Experts of a small language model.
Size: 8 layers, vocabulary 8192.
Experts: 32 experts in each of 7 layers, 2 picks a token, a softmax router.
Training: 294M tokens, 4485 steps.
Below are experts of layer 4 (counted from 0) of a mixture-of-experts language model. Rows are named router (the router's row for the expert), gate (a neuron's input weights, with its number), up (a neuron's input weights, with its number) and show model dimensions 160-239. Each number is 500 + 50 x the weight over its row's rms, rounded and kept within 0 to 999. Numbers have three digits each.
Before each expert's rows: a language model's description of what the expert responds to. This comes from a sample of Wikipedia text that the model never trained on.

# expert 18
What it handles: Table separators
router:540447519485474438446486502497478442483483538566465493501567463509554466614516464488392436461501474439475532498512535485420460556438531474525598436638512510444533504487572560461530560525506505455602436438564463441527531525523458554548447582
gate1:456528512463483532527568523464446536375533524490519572513404486419483492424552479406544409465452444538443508506528430460495468441397473569432573578504484548422443470526454488502471450478578547411528499482431478511495546542540573486462549447
up1:606523472549494527507516610557487387550486504501412442561555471587429492556507498463461550418513441531550470474536487471547507536480479510534416466603532500476481493426391485536491571468497392549536499505506518451481465395484442406473516544
gate2:511466444504419459490442506491552499507392467535490450431507456529518504606545492569475485434492493477507449501454465497501490487522503492542557455661608477520488512501488478483457460488541451587558477537476424422520552459521432536541526396
up2:556513462559493501494468462525495491512534457447511343537504535449474529425547400526448469404446453492516551452497465466458474471461508492403571424467427405501547466546535436490476484555430505572511531376525463537465489498479508534475561571
gate3:515547488478451482508444442506555581502553441538594510557532605501513502537522502592475437503502516597573516472509493441599480521471413413516468510515430486470500490463464446438402346499459526561575346449484482523449544513533507533443484518
up3:510520493479490511572460398531472551566501446541508514544562573504524441458549507527408478512471528550580588464539486447538522540450477465478491531559453491546503510495495465467407413546506477512522404474483467560462531504514534563498476575
gate4:508459461436495520386523570437488491489494500536464558536576473508557470483480546408444480543523488480494544563608513509492447416464541544595601490446450529494498479520525491416494477424537518531542539576480517501483485541468425492548552508
up4:580518472543538505535449453540472526615495477454557478535483519402491472536464442576559481508457438461442479475543462468585526597543433414470482508501508518453493511488601443519543449467502429530541521451476511499418547462476508547492471489
gate5:514485470377495547535563516542502588525436464441437494423569469572596509466428495548413431513517549468493524498498489495489557480472565530513537561530413428488503510456451482571531540577532546492561524562521565466489524516472522501436405566
up5:564480522454442524484513447510580550551473355478493472440501439560523555489485447559504408548509523515503457538472575475508561470503574610520516523494532468541533489510372451536523492601493679547534547552447521489449589513466451497472477558
gate6:538509470493494527461489564510428471425535528435542404498520541464458469531483545535440485533502493522461476471470510464516469565365601471595557542533582489426540427518538561449476576486494534476560471607422496390509513520499498545533614447
up6:569548502579565502486448487470521479357542546489469491470576513519484425586515374474483516512493545469361535444520384412549474503415500441526497469513587434543497409531466527528422483488525567499476445510494550493582479530531493542479480444
gate7:424510474400461501466571513502456521440472555599550585523479407465595574553568570532478455497445612512464438452566476475541522581525416567562474504509524499493456493491482581478539534503480471453539494486543530514583526470477461536473469494
up7:411525459647528492511428434524504441508456512453462548470525507583654472471439413499437508514554425489487448483377499479494511456520549461519495546472552518500540461533577483524498517474481535453378502465436520557449567449622556442465526575
gate8:492542458464437494450458501476505412576460430575489474498414525501576466472535353504536440474424540444505494513558517496436563532503562492490499505567619428506511472438466520494549454464562448583480582483473511444452611477466438433531456516
up8:548452487546617489491434578444466493504540530617509484444530505512479437462478452489638554467516463516488427412488406558485520538449440484548414419563539541476517492542521401478455573475456498554389520457454506464586557436586416447523619603
gate9:440375515557420530469506538568524492496474455531506536414546511467541507513480492555524472480486501444476538461471649562423442422431554489513433528504522491496523552590541482493500482541571519504569387548503487411461531480380502469424501445
up9:504451493511437685524526574523464539461499555533521576490516486424510523472523424545534471475449481421457511461464476556470419481513514468475459483526555522495528542569419352524449544573582492526575469554571539505507539505483481388403480491

# expert 5
What it handles: Years and past verbs
router:584474518509552412502540481554479476426501493569511597524593453569537590510551545441510393459497426496496526450495552458387463546532452446522562451543517464451547557495498521430500551592391480470534489513582482490502588560525496476455502510
gate0:491469496543503406413513464557443420485579560519529571577597470587551420446480482496476442465573550626527510380483445532585615396506458380451609357586568533472508555541465542444468528469477458519527499568483527522486410512572536483434483524
up0:468413430525504452407494504560472427461525565449482546543598476600535503460500503443450469488571557652515502412484436546583563425522457452458569415551556582482536483562511557472418536525529432491507504560497563487520397507583520439400470472
gate1:510578548457475517476404461512496519455478536512402419631448435495521480615598481538408518543446499493472516424493568489519455523515450474519561470512504550470376511574579556426484509524546499541543531557477529528492448548521441496490513523
up1:564490448518504453553445515540441582432460450473388366480491465505479434564518487507539474443505601558529476389509461530487464477478611391496422615453426517577554522462492490436571469534520508518535482552488470488477442516468476525494481486
gate2:489454566541454458611483487452477496441454458532460430487595428499529470433545473512520443581457531466449481503538496463468448415494420510537518564597541366523431558518524451480541464535497485489393552579638543452539452550480507449412379493
up2:531588469420487513511509489571475464482464496550520416518456562517455502538510520551407448410523444425519467536495454520575524415484598410497444494535519476500431454487535510513507511453529600569378521568438483488420417443482497608562451445
gate3:421520466508559389423555507553615485450507588471463438492485499509420651503558602521499558555416412512430425561553446504470444506569533531564579452488504631518546489500483469465476516444487474492598554439570600532473486598490457513433442539
up3:480533505399541546535432527568610475495504604499521458482504485438510635522464571511476533542526384541450422542505453444543427542537461561505502517312519539500511478540440546404482406499528495567501496543491524458457548521434468541477440519
gate4:553593529454609495520435425556379535508474564434554541503508530442475589507444519471467505465542485490515455460530412535450473472438592483457580442449401526597415505446452484436482506535469436531482502494532498555512590518492432532504504483
up4:433475470478535485472529436430527605498492533545533482628481475456463474556433475418457454507523510500464488445517433518438535499453588482490506460434544556599342460565550442563484556493470547606545484439560518580508577475530455543472527522
gate5:527457487507418557496555501555524441501523535541426517546490488407453470523500449572595394510519449477493522460494521486435570502562442452537520458474611457437531599582467514419499509463477542520486490401523641392538508497466490438555499533
up5:497436475449523457631488544508521511470438524523466496504494486445531494581504566506636461424615476525459630524444580552430541501547468563486537424528513527495466543487521532480608447467394533494454481458458612548526452543566535441509507452
gate6:559503502449474463591486487524455593479436533449482535457511556486502487458557415498391464531529492513467526475444442562497502455511478511460524515517440464476483591489593476595509469518554589561488522442542502512429484359478445501494488574
up6:552533539450441515479488562418443507547512498569499468466485449512455426529538442587604565472444554474555448549510465460427468453470525448545573650531462528426470445538442546474397416544499453497501450441486428548637526543593547453501484477
gate7:535407487510459506520598539558549434631489498495621548417519480482505535516467456451501551486534564561528527415504499490524499511535453525461505411601477573549526501500492559430539486512503498457418558523481498465548582668554458586532512525
up7:506463537496521475510609539443475431483538528429602506470526582481496402506483491490540522483508509513572513410446473468520479512471513478447510416554488542529510516489544533499594438514486536509473589520459499428458421492481425552450478541
gate8:454466482520582529432506410409478474447495520568519483500606545450444499484589556505458441446499490551419553621547452513501483453613519507529546477488437608437592534538521539459549472555465460444492477486548514471547566466575476419563565435
up8:473534503552525465533537502372511485417433536553538518477549521476496557469475556537562415422497509537440508589477540486478491442517522443521496478553500447489508573457556465510493498529386572476517494490435535520479574344513447380490492582

# expert 22
What it handles: Table scores and symbols
router:557572467473575422471588506519409484505513467553537525500551476543590455507540434370421438498574422507551462531574568471409455537546449514522539538527546494458549524444505518424572486545402524440545472449526467493457550420554455528530452538
gate0:517551529564522523538469492471433438466587576476527551409509475502551469487515473471445599491475473486433482420528479519572455448397525507377602449463564603487430555562544448442433521424493474530562539487369463442472532424436488546528553493
up0:504532532555514500490483468499457488442565536496438593529447554566533476473482465401529450464482573410496495532498432420472506518481433417479526444532595456410475468466484512503502578536366398469499528457409444461480473500551469567445504561
gate1:566463517502514522454396486563456517566444403513484395549513500483535567435580635432468477534542502530495497523543551421511439501482458485478591591541542499400465466520449560366525519493466512504463449519451522461528523451532583550392509557
up1:449542557542559484441589453424520371515551489487600561533490474458483492502491478615492495476567565424557556508593460523453547403486496475492461519521442533565569518578566427530504534501540507497528542554459438501466452524533406461545471384
gate2:470565455461520512531411537459428431539436509600586488544398490413470579472479497499469496549461472520520467386480593438558464493549524511545463404415458478534523464545555511492475393500503547454485547483513516504596509467516528500476462442
up2:514519462506435541459407558459560581453548481493395479463486398514559455489524464513530450491478456523517630632525526423401429454502443506469567521593476541505508495475458586626498406453558537524559476536424502584478433471469632516431490489
gate3:488488471499528436515500497547538566604509423515527458506558494492529418462441480475511439558475418492524530590474469439492518541641545488510412461508608458536430551435515515514530461546545483572519513514506458536453538519536498489528583576
up3:545497499513641484556538495534566471537484455568469449575556513571526476437467521494509526586522439417485533633494504502491468509615506473516459444511564470505473476484504480468510495497450511558503596557502459432471540556520469522454538501
gate4:390461533601503502545547499490564541503538544558404509483559401514558529488478532599529509471541498446423438539484461473549498471550452447553438494515505494568459507457497417511554621533478538522566420537581493538471571519440478508559459526
up4:458633465537528419461517482542581563491453469534499504418397406592432549516464457456541572522537420503434484507529450513421523453502588479504502484418411538515436386486531538525506614549514471443475528449517498487511477428472502547479449450
gate5:517491427466394474546512493488473430453529485464620526582499520547413428504430488391517472534445489550480563530433426489485448450435480419460480503407565453468464568449549525464508487538494547594469543510502514457502525517451543504472477510
up5:510403462455427475560589448542474426499517450434547553520448426510470497497494434489540453483454525585511548511464385467470422424482456425426492494456494457497516518381483460529537518534539525514489512535483518495505470532502504573534549565
gate6:428493547555527485584593543496516419608522489414424549491516423546497527541526572478537483502426443448467521530481544486442605466522480516582426459475500502505504445488572443500516416454500514503527399500560463478431579507517545562549596491
up6:404409490521465533593518515440444430555461515478403506507536449588460497529430631420536441515572462463521520526565519427498597490469416542540560513499479486495418459516622397511533398489498507460488432551597509479453529544517517505530551520
gate7:497453599458560461532592485581492458507536527472427508537530620517562509455505409535508482574426487526483416548488564530537496612498395486502450450544563446506518477410516439546599548581540488462513493492481468514505508435610531520441475532
up7:542482542522468470460568486520531507566392531503466544600493573461453535537515429472490433543445518542544569561611491566465514472468540532445500488528449535383443508503559526538487602564497452436499591446448532388488495456518528441492475535
gate8:511559550437514543497545477510547538545406490480509470568456490487515460447534553527526453446456487465562599517495543503457488649582423538533498519481477559522460481507485492522490454547449544492554478465620555457411591467403495528518540513
up8:566525521484499535376477389471466561502457444462543512528512467518440483504508589490501500462446427416461512431510495492526479500587429584580500389435504553474448606560610540499633479482396515506489517493457464414424539511393496549454474459

# expert 15
What it handles: Word-final suffixes
router:568598560534518484428529440516481422500485486597578521459481478604480477569555439474417466458524416411599453495515547483530484551478505452507510486530509462429463488482489621415567520504528511445579480465530514519552602433519475581568469563
gate1:398491491519430520432384553521566400435559514418460501549492438564473566568483512553459519478513480517481471543411466540567469588457512492513571549459466448563530469477552560463539505541406538515479475497447559502453377477658492461457482503
up1:476449555573484585494445371497488501553353542591509475501509499547517548546522527523535432484570498548457451413559487499407594452528562467561431496461542465520527521597497507434455452516497399509446593469467433475489413544486537518594436540
gate2:553449431495466478469483475603504582505607495494536512477410413545451398522497508495549489445476462515552475536507503460434482449453522464539538349381523533535486483463424631448515489590478596431533538463474534475511493447518478556545529477
up2:539529503439583465504471530588477514495558570593491604557414461559452437558511458502436486509530545460541499536460459470502459460494658492507487317494528554477448490510493505485460549477501585541562454440438550515526477418483541599583605559
gate3:470561504445482491452463460468511477459536414420535520544497522490506587516494451546556494425573523537519529512539583515502547548588480424481528526490463532508420495475462592433521508606497543524484407412597572416468504504547422510515462456
up3:449454430464540493560469511470565448510545542417598442587509530415456561571436414488467482435499509501489507491577480528488514501467417479532512581513539459502521543532494425512428422474470592475479465515444540476489483500533532484527500497
gate4:461482372511493481483462487541493593515520506567493545425464487534453490492496529468572514335484478466599608517547462530486444481440490422609535504550502542517411535589507531485475442493485548514529491452538499479472373424512506568480453446
up4:467436464453520561419449608458498524542514369437518435414522450411502421394571583546469565498409533577466461518469521544488532545452435503630567479500550439525484570423502528562444480533543500408492555547512367525480416498523397561483450497
gate5:516605462468545402443486504442523492410524493467598495393455502474440542530497463476548491410488481460559574474499530437486570508533523473460491535465587509455414481540468566508535452496584497513606441562549470522504479465634423476522506470
up5:456438590533422485549544538544568484485526467558510474565537491484489513549483485445485573443558586488466448545535447510539444488491474451498457524490414504476535433488543515453559528435475435441410557449502516468450396539435488557433455438
gate6:526515520497428516434502464549459464547441530473584496492449600540501450461500458551589496415502522445556495525498553506510439423484533522465494606541513496615561566446342604423517439539542564439543440535458487519493578474475552553486539541
up6:461442498465545521491514448495540587515531512410443452471570545450483535493499506491434477563585411604340467485487471432501526556563471425467529505494462484600530460493545509588506562511454467541504495505613426486508354528565446463486526477
gate7:515427529538460564491493502458526562523494508533472532476514448539503480531461623484432469552480596512509550489441551451545432477517531480514457437528467510454563514526537544550535459525527521455559493592489617580516538404539479483518453478
up7:542493543448486466555502532514500563416505485474486495553494496515509464521455516494513521464494440511473467485433546548476562602553429553531482478435497481476505565522424503461450532473504559441499483412457482520448500526566521565495435465
gate8:547502448594483470448571395547512552452518469479513406555311486474409456570506508470444479500451448519564491512577509534514416539482508506536463488444535475514387480452512501508531553490546550480511576601442515529467570456438437580462495638
up8:475485475555557440491458380585575590456554489475439539436542540519461446633464550525485451537426392514476522583628478485469485517473491509473534574462441501460426536490642515452542496574584453538474487448486518501541560594525517492472528499
gate9:559510564511497598493447434462463458520498514629497493453479473539534457568462511497421564519478564484571451504478539489578563547549506454580552523518588530373403505531570464466495401431531496511479578548580512479453535500513539544528560492
up9:470552435441550523552529468546499514549433569559414491511533472471608439498556577558462534572493463405544459470400557503570572541550513493534342487455522520490422506502607489523492595458438487516548602484520610581554533522474496513538513419

# expert 28
What it handles: Numerals in text and tables
router:536475439559585433447574494538495470516450526590470442498636453536517539633542542454479429479524416435498529501576580478460385470529477580521513450517542471485567481544539536420623520606414507477530452545583495455540495496548453522492447597
gate0:515549523560582364504517475592469512462627524511486471556632546518461438544405478578496554451513545460456469450479437518489612483487507504470546443535463553476470514488488445497501518595466545515541493486600526453553492496561412497476468556
up0:559464503545596495506515488519472557482518490582523387469525419513499484609468541552530591420511470497486473537494477525539568498448489493546493476523478517484569487506454395548524501547389524534471478502524511487516571496394430512474437525
gate1:526567500480539516561535579429589484460444502458563528506545518484507574456510430522488571487567434436511444507504504508565483436453497568503467407493585489558472512519620482502564424476466557476590517532408538525482480496482517525483503581
up1:474550437498550565478479517460558424493428554471580497461497566341581530489459442528476517447528507461503470499508489442615575483518539492501507407535500507435418513533473523535577507520490524467503519511535472511514449377527551440410496499
gate2:515508582469473567532518530489579542417520567569532543488582463506520529496507534550491479451546479500560428493533503517560517560452467595523561470500526526519586362472579480383512492469515417473521519439531490524492584543486496526501443563
up2:409425464498526427360529532505511521422555506473578415505520564537469408599473470508517514580443491459467576493495538460421557449450509494536453489499508509530496498511429447424451608621502557446536456487435545461546519498540518564514493442
gate3:428496472483514631501505435466542486559488481572448494581468443508473480555525481475459445511528412437429621515535416512478462489557490529503583483456609445419514549448498366390612477491550431510460479443556456436515539489500507501505530478
up3:537539565453544539503536487522485464463524453516514525472526541384521450502484418511522554492515561555494491494483564456485559463442459538411481470523487540607480408435389488482479598492472466497600416566488535555497532478551412516410527474
gate4:525477518581381513442456630619525506530525536418479387415551496533445515467498577502502428489457467423541576496554482523526445418463523495426523517495469492504514491520450495548564533582507477536447471526508470547465471549633468513517440596
up4:546507559529490514564516503386523493570493592431553551470451450633464479499515534511463457605430526525549538472436497396521426421470453499469541479588586538507468486464520445475425420504497449510596466545498471505600531488596522445478511429
gate5:514517527539479451458445500477505454440435448598469357422630463463563561509493486603531476506486421513453472489514516515537462527518463467458477412535479543481467543519483566400530467501499441532441513459506459495485522547551550451512492504
up5:383488543427462517591513583407468477471485540474501401510431497540557577396467420428497521600524600503546487483555460499489470497406493480460595466451410403494532488507474499556528451488563490473622553452515476500568554397540438513452475511
gate6:453449534452500454489541561511525492492468574466467424417535476419508493518640475506540512539509617533502520514504515606456416535494508538483540424489604445425466495494461564456471454630412425524549483457554494586419458549461515567522517499
up6:470448470512512551529541505520449463536473457512514442527455503507362471386406547565420533414544425460491462526559583460539489503522486530471528558493435515493452466458509438451510484487455502567486555443533465419505519466508439479533416588
gate7:508525456534480501560529544491560533487449513595462601496517570531554495504504587596535512518525431495410579529523547481529467530435424487611441575553619549469551476549515463449604451493491489448497533500534556505549527582491540466523520464
up7:521504538603501506567473474531471542433483515438431480631495490637498561485500554534543452545482468479527517485510532525512423489474459476545507501553569483431502551494572469540473459487469462514562562511449555472564449522407507413478491542
gate8:400505530475574445466477513466450475475540532536556520569564417527452586548527555508531566568475404495468523601520541539506459495557459600503587557470435589481570418501520376522519367597539580451541476601443532468474565544463461447474459493
up8:478468482504546530500528520366546490501564586475449558526564486530415600520560571495459522473593520455476497524489531574449496528550502502508648515443484529515530404494473453529502421504485467491466510555513540557511579629486522466436507529

# expert 10
What it handles: Adjectives before nouns
router:610448437470549448415594531485497432465408462512555534462548439622564473486557499536493458458560425468598567573540554482419464498509435550465523456545629542480544484449501568460528581530469477434519449450565565457498616478639483584526434518
gate0:499466433553475481496504524542479436536436465491487557464516456510519438503495507601562426508410563377540493557486530517491461552540497521528554527493425457508449515373481604512494443521553489511482460516462532401479533478523564501455438445
up0:451511479427470467510536443447497602497511526563390524589497474563492505450488547436500523525503474497488511384418427507536461532495450556546549484537547507507511531519544533534515563611591528436543495514406512461408502507481520457484510353
gate1:526474472527575542530441504589512387566506458496479410472592444573489486472472553468465492562518399500547567472511481520540484476509487544442467375520538567468471478433428539545559510433480608463463355498493506452435386514536475517480531535
up1:531441461472550533503481552513557479537505435478473375545474590502500560468552519464517477545493412550519530472453493515514528607561582444510480436494492582451510477440550441484439643531496513491542491461486425520435456593540464482514521463
gate2:461536481534512612452480484531481400500607440419341570513511482522521428533491478553550519489432482453437473453480549576465479465507456519491527494456424537513535527475577592418599509497530620525468506490461482398420389421544519585568549463
up2:493469489480483553431434576529571502460550468518475559515395519503561499448509500445436534539542551458478383468514538589574531450471508463529504480515554448511533515497363438523525460463566531400581486513530487445495469502562473627507560481
gate3:472495475607497606642549560453570469538466506536530495563483464433524530540524511530458464351466542417492433459476479536528515555479409569453458563477542497533506574437454467460566444504488511509503522485556566601462469435579567563457562441
up3:556403500490492525525494557536547550515558566518420471577553435539520536539501527512478547582466404399554428503464577416501547648574490465572504441385461477420504499631564598491562432590471438433499536456593549455454571457532504592462452418
gate4:461477440485461512544449464461392589543438560491467556488479432542504626511502460462468455502556467579602481505436517581567467466513592450466450473519528434477642475489459466493565563575446474590463465487493444509494472613475571498535501524
up4:609439512501497484467544535509564447499475473546467534494480518523345487405468431424480590576538375413447497453480498543470471562483513562546530508482497598492448426491560503529489452524453496543465570609495484439459503494466565534500565556
gate5:469583569447443465479491450473412469407469588499503491488466488433493504567443520461421527591432445524380461497479431507470524511601522528539482532564519590500467545508496451517521456548474523510574533484549555412539444475502528525547479495
up5:554426479524527560438519534469614452558502558414483553463494553504556504525512482477465486519500471515469470507543577406504546513483514560478534613476481439490463566492506505576388469492510504555458513630479584630410391539510447554497504477
gate6:538530442421524473582420521494560496435494477478503565536498612433495416540564494481448486468474655517495477389451480456520525489601528562530429555498587455491494563527434524533475498529479498533653434529504407568465493597574504586580407541
up6:389518531560471451458419481525489518631477597421491551484410404504430504520486465511536482416575518397482494565417537515518494513485481510507419459427521500516514533526618467507552543494477632521505539486497475521528574486536398547415443420
gate7:489459441462374523486551521449511532586492595377469562537520456381423577504573530500589466491459531581367390434591565547433476375574433520581530433466584457526567558537530549438617477561473515532476418491445452463518558577459509467513466412
up7:527452521421437563501488574442552559521438612514430535530477445483498519491523531522417466519452597514505491565442553512485540474463520399488431481563493419488594595540451531527461444495511407534500480567565497478595564445529595538581483421
gate8:588439493487574449501458562437421397477446540511508574535442516545508475462540521530507504505446458472463490590536534608477455501407496497489495538467560453453501545510547499533466514440481569511488490596423555530572486493516489515519536518
up8:455494430537487533479581533533463523527597421563520548540595463463377456523448431477465537452508536515569499485534559403422491473501473473528433428515567448471560497492450535504411566473483506488472532393528541630480583380528473525510454489

# expert 29
What it handles: Verb stems and fillers
router:528528528538516421442502510528449484408456476579508465488557505507560525516524463433481404394510431454541542501517592483475505582532398550601553479551565483512620549538525548451527532514450638496584444483618439483495464531502494546534446604
gate0:468431458469494441427402488525494627480502553463482603470539539538435471539524511548495517551470434518493447431480503515480574541543431490440563495560513418472471509520467462616617519506459511552490398446511504536513503532446417558540557544
up0:508417568533432587428531486412533469508535514476526471502479436529563567476540503545461462478462614584466577523505455482466478492448543468451386593524485509575514504434485544500464487491408482474454478485469553578458526466561597546503515542
gate1:438464505444483423494608498479516448556589485511554491556481496529518509570560491488494474437473368487452486441471450464463527490559551469490494496563568575533447585473487426434580480503459507457531489534482496486566471467497410496416394485
up1:405537528483507434451602483492529525465439531467565374398548577507547484472515592581552479466472616509476497589638498466535570565511633479527518482537474440522504498493468456565463477499480468442511467479515582488436424444544507592507554469
gate2:597488547542496452491483459511491489455527402522460506480565486465464489437458524519505468418515496447485529445508494450558429555443487572534434525474430426559496407556575496474385438520488501586522467498434480485509439531489472545530511564
up2:508568559459481514468401573496544499412491636547533581427429506466583483589580548470532540495525475485471407517469511508536486512475550491458489551441565458557537578552566609454541462440490457468501633508507549530550588450559561491523448464
gate3:409485495467378513462420466457426416535481512448482536415465516422603505526602516475500426473475502534511481463535510545518476506471532487533538479560515409531510500475530549463491449520484443484583480515459549546555361513457555513519518539
up3:516532582542475454521547514476514594482576463550560439558466467544468434523382543480497511553515450483557459557463534540507450507458497548467553483521591495578487589562474526531509447561553541554500494456497463589415533507551535506492513565
gate4:475471477634531534488461552534516432590515431504520541438510448423543468505612568565529528465527426394539446482493504496547473567440490428549516539475484621462533425442470433533417559537477404437430437478500545437461386510495517545485548383
up4:531572476568601573466409558489511551594551473567468561488575400496483516541542550539487502530498512543484450453558517617546474521480515423543491459460530520466520498483458461443452542495593482466544545519460461448426483490561577564501570450
gate5:479344524482464386545487459481483459558478613535478497541532412559514507515592458588441539460451518481434561463502492487516561487432482549534419497537507542466512493582532490455525463568560579363448447506537562505484458485574554504467381574
up5:413464497509513613430478458458525511484481415519535639423446469480469499452491530471427488509591554451594472521532529525505497577442472466537526533452495482450428424434506484587513425504475427612536478534492538496561551511443581586571525492
gate6:548545477478542529505510476462416554631507473429527465530602540539477491546501507554471468457514514551498522431511537508591475450504477500460465525462499528422571487492541444549498591402447497421494546412600416447483590498544514504529529505
up6:450545511480532524486414481449458637475460533475441517472571474500483494555528518592570523468536502498454525455489528451550492505636444508488557557496445411567565545581460520522430572449606524480600492507484457518521528527471493524570446545
gate7:556349539432494437521459393476548504548514490572549477523499543524482496464491499545503459453448514578601600524572508471561508562550486511446529434463487476426551466455509578447542498478645568568597432493561505495445469448523480368485522485
up7:462397525465478569417492567490522489569377541507516488504561551601452502448487422509504495454480519578549570494537480487478525491506470563499471478465513396438510563514553524455571551485540541566573483504499480566552529476530452524445476484
gate8:460484709618517490495506462557438467471472397530459525486501455527490475499482435543530415419466592512520491470455456470440475596417394432556526506523521456534492474505474566480532519504623493625576541504525494632465498502517591572497438595
up8:548482586522451562502493536511517522470486453489500513455574490573522493445572419500546464515470540539541520479507541517542428524467315459499492429493480463567486424483545497414482510537520464558490448497502392502574453485457501547499523552

# expert 17
What it handles: List and table markers
router:559482480547480469426527504477471486447457465588535494486455520600592534566518498518485488447544463493525539482587612538463501555466520563487503493530540466435534525526580561433545546567473551438544458496545526468532576504505484515558416579
gate0:441498522506445452444463566526451483421497559440391509534500452499510487484468583510480575428495506519576490491459518514447515425491451486560518495477529432407453532539427493443520448500408502488625507395385479467487522504482433476424468475
up0:495463551521411508504467553541491468470451510476483492571473453582530570552530469517534542465479583525555537528513595435410513422468452545556493497457550453429391586506440463446513496503418447509514465401346537521528514452468452452480360491
gate1:509406500541533526563498484508496442517481555521533557506543442559497537579388494534496559505500408487571527421507518465575475416546531557480503513608455552435466536467487435472539474507445521459520551462532612499533545516486505450397386624
up1:560533498452528516523568528469495536421508432458472500529414564577374546472533527581474418613466580523464450488500486521498521531466497488467504454542559417459532528502458568583519489506493539602541503629549493483521627497569437508563583430
gate2:497484509579551440447508445456572429467602476427496420533535493472468482482550535475616542460444496586527543530490588525419525560476437561492582471558502473510487507541437482479602460590525494465523500510491495545511539523562525486539390539
up2:499501539476461508511578577487430467482407511524511560577571426434488440549477419546446550501585486447441453536555538501577519493460525394521433511547460567494510492475518550514419469446506520582578456495580472476482429491456411570475616525
gate3:420516462425533509440560482448439503520466461496516426507429474482482532517518486494480550466513541475524511489489482466477413536481545504463481571523492528442525510504596445589560384453423604436499493492487507440483516498425504505581415494
up3:516486514523410498471510475458473480434506505493518471485578434460573496553510574630477495554452501507487527462390559478454520584534637517475405457547492477481567425536484432492548438506427524421456468507551483543521468546587507469499484565
gate4:525535475478547511472480539421470380488532462469473505387514559496509535517610462508478570589460485489550439367463611583425571538509499398452502460513542477548544453512520532408527586569481492477466526528557528589402528532488521520503543526
up4:553531610477504455541517451561514484552492496534588508480503477503477568489472599494457578538503490409586503547514565577414648473456511526390489453510562493540433469494528560517472592520538585515559512383458499505490431467579538523443528520
gate5:438432522559537542476481430480369554517522552521476525508577480551551476537549524547486532448536460355561519486504407425482567485537432538524549475425441558443533496545498550511475460473532516370453444556487461426530490537521428511503478519
up5:501512480486476521461424570430501506494445433507483633522424548501460502568437475457488468546462568472515502456498491516480499401464513539510528531459503486493545524465507484422493565445441507499424546479460522497495443427526506489492436585
gate6:519477458412527525356506549518506475561507459471428429456435554550522506514514567490469448517527580468551519464521511520446479407465495574468488480506517480474432532454346526468478428609419538471499501536559477428555464440512475598529502506
up6:455481418441550454509582614483636458514480485518482530468459511504549494416534536585509555428427519452498497436540440548493426529518473455524549531470498477540577467558543475511543429529581407460471490475546448430593489478568547546506574557
gate7:476573542523439477554432511571522505425612598443528460520529510479488492496499492530446503564485413494521494451559482541487599564491419451528477578476449483466502484548423466472523443541538488461491456471534513559514541466484570392600425600
up7:378459484530525475532527458432486489614476385471552597450490503531552500510551511518508568562475474457442570456506562500531409465513560508532518470592538516668418402522569474548445507412432577521509418494571443432533487519564530532444586439
gate8:477485484503528487484522528504523386477466452477533481529498506475572455513459487379525419508495555492533606507603626449548511409436460496400430534484539506459474482535502503488551587505525518430398430479510533442597544508627561513520397517
up8:513465460467554482477483557495510571525510533476465517574557439588476636564533524538501482454482510475512480519406403589538510551556563520540556443381466529495496459495532523470428451513578535490566542496501501555518455538471478484419611517